Weights of a small mixture-of-experts language model, trained from scratch on English Wikipedia.
Size: 13 layers, width 192, vocabulary 8192, 29.5M parameters.
Experts: 40 experts in each of 7 layers, 2 picks a token, a softmax router.
Training: a variant of Adam for the experts, 260M tokens.
Below are experts of layer 6 (counted from 0) of a mixture-of-experts language model. Rows are named router (the router's row for the expert) and show model dimensions 0-63. Each number is 50 + 15 x the weight over its row's rms, rounded and kept within 0 to 99.
After each expert's rows: "comes after" lists some tokens at least twice as common just before its tokens as in all text; "comes before" lists some tokens at least twice as common just after its tokens as in all text. This comes from a sample of Wikipedia text that the model never trained on. Tokens count by the router's weight.

# expert 27
router:57 53 64 69 35 34 14 35 49 50 60 42 55 55 52 20 64 40 55 55 62 49 57 39 52 57 47 54 38 47 46 77 43 37 60 43 54 68 42 67 75 48 46 77 44 46 44 51 60 70 60 55 51 63 61 41 43 41 26 68 55 35 53 38
comes after: "ed", ",", " to", "s", "d", " due"
comes before: " the", " a", " his", " be", " their", " her"

# expert 36
router:81 50 69 59 63 60 46 32 55 49 57 72 59 72 31 43 74 57 69 66 56 52 59 54 56 56 59 32 39 34 31 33 44 44 30 11 57 62 59 29 90 53 18 41 64 62 37 40 49 42 57 38 48 66 43 44 46 26 39 72 66 35 71 57
comes after: " |", ";", "|", "–", " 1", " 6"
comes before: " |", "|", "–", ";", ".", "0"

# expert 4
router:62 54 76 41 51 45 41 52 48 55 50 61 39 74 61 37 67 37 48 59 65 39 56 59 44 56 53 44 17 38 35 44 78 34 29 33 51 99 68 41 62 49 53 62 71 49 42 68 62 61 57 51 57 36 37 38 60 36 16 61 45 41 75 43
comes after: " |", "|", ".", " in", " In", " 18"
comes before: "|", ",", ".", "-", "–", "%"

# expert 38
router:73 57 57 65 39 41 30 45 68 30 51 49 31 45 76 49 60 39 51 61 86 20 43 50 49 70 50 46 60 33 46 47 72 36 66 35 51 55 52 49 54 34 16 81 58 30 54 31 67 54 55 35 56 45 43 48 44 15 28 80 41 35 48 54
comes after: " to", "s", " the", " was", " he", " it"
comes before: " in", " to", " that", "\n\n", " of", " a"

# expert 26
router:67 72 62 64 69 23 51 49 55 43 84 70 23 66 68 57 59 31 71 76 61 30 44 55 65 50 27 68 46 30 47 43 57 20 37 19 44 59 53 25 67 47 46 39 36 46 40 33 87 56 77 20 45 51 51 37 49 16 34 63 59 31 57 36
comes after: "–", " (", "19", ".", "-", ":"
comes before: ")", " |", "–", ".", "′", ";"

# expert 20
router:60 42 65 59 50 41 30 25 35 52 57 65 29 52 72 46 56 28 59 75 87 44 48 64 47 45 38 36 45 40 47 40 38 37 37 55 69 50 55 47 79 47 50 47 74 47 70 74 62 41 61 40 49 47 57 55 44 40 34 88 43 48 63 49
comes after: "\n\n", "=", " 0", "s", ")", "\""
comes before: "\n\n", "=", " The", " In", " He", " It"

# expert 37
router:58 67 66 58 69 33 54 53 55 61 61 77 46 67 37 49 63 43 50 75 61 32 52 37 77 76 46 28 43 52 46 54 46 51 17 47 37 72 65 29 70 54 24 68 64 52 44 50 42 66 63 22 48 50 37 37 55 50 17 60 34 15 40 28
comes after: "|", " |", "-", ",", ":", " United"
comes before: " |", ":", ")", "–", " (", ";"

# expert 5
router:69 46 50 56 53 68 52 57 43 36 73 76 61 65 25 23 60 36 52 43 54 54 67 75 43 58 55 54 46 34 37 45 55 29 35 54 53 69 77 67 35 52 46 74 61 52 32 54 42 57 64 24 35 47 54 39 41 49 34 61 47 30 71 27
comes after: "-", "|", " and", ":", " \"", " &"
comes before: "-", "|", "ff", "x", "ck", "d"

# expert 12
router:63 44 60 59 51 30 15 33 45 54 57 68 39 63 23 22 53 51 37 62 40 56 65 63 49 56 64 52 50 42 32 30 42 56 10 38 69 75 55 40 45 48 38 59 46 40 21 57 65 98 45 39 38 56 52 43 45 22 34 58 62 53 69 37
comes after: " |", "|", ":", " the", " of", ","
comes before: ".", " |", " States", "°", "|", "–"

# expert 15
router:53 49 53 59 63 26 54 53 57 46 40 79 48 72 69 32 49 35 40 59 73 33 50 65 69 42 54 57 54 52 47 71 60 40 31 33 47 39 34 26 90 45 33 67 56 16 37 55 65 56 53 35 71 60 65 39 52 43 41 45 44 51 77 51
comes after: "=", ".", " =", ")", "History", " career"
comes before: "=", "s", "\n", "The", "\n\n", "In"

# expert 7
router:61 34 69 85 61 21 35 58 31 33 60 66 46 48 65 42 68 16 37 74 64 57 49 61 57 88 31 59 14 24 35 48 56 45 30 49 48 56 68 43 58 20 19 60 47 59 53 60 66 59 70 45 54 43 41 19 27 25 21 41 29 27 64 56
comes after: " the", " New", " The", " United", " in", "The"
comes before: ",", "ti", ".", " of", "n", "'"

# expert 3
router:56 64 73 69 51 23 21 43 46 33 61 68 25 56 61 36 54 36 73 65 73 58 62 53 60 59 35 37 35 15 51 60 53 46 30 31 51 59 58 45 58 53 63 42 72 39 53 56 60 64 53 19 84 51 56 55 69 44 36 69 52 46 58 63
comes after: " the", " a", " of", " and", " his", "al"
comes before: "s", " of", ".", " and", " in", " to"

# expert 29
router:70 42 67 66 56 52 50 27 27 25 79 48 26 72 56 47 36 45 64 68 70 36 53 59 58 22 52 58 54 36 59 43 48 38 46 31 65 43 35 49 84 57 28 58 52 52 50 52 70 84 46 53 55 36 79 45 46 46 30 70 47 42 66 46
comes after: "  ", ")", " 0", " 1", " —", "%"
comes before: "\n", "  ", " 0", " 1", " 2", " 3"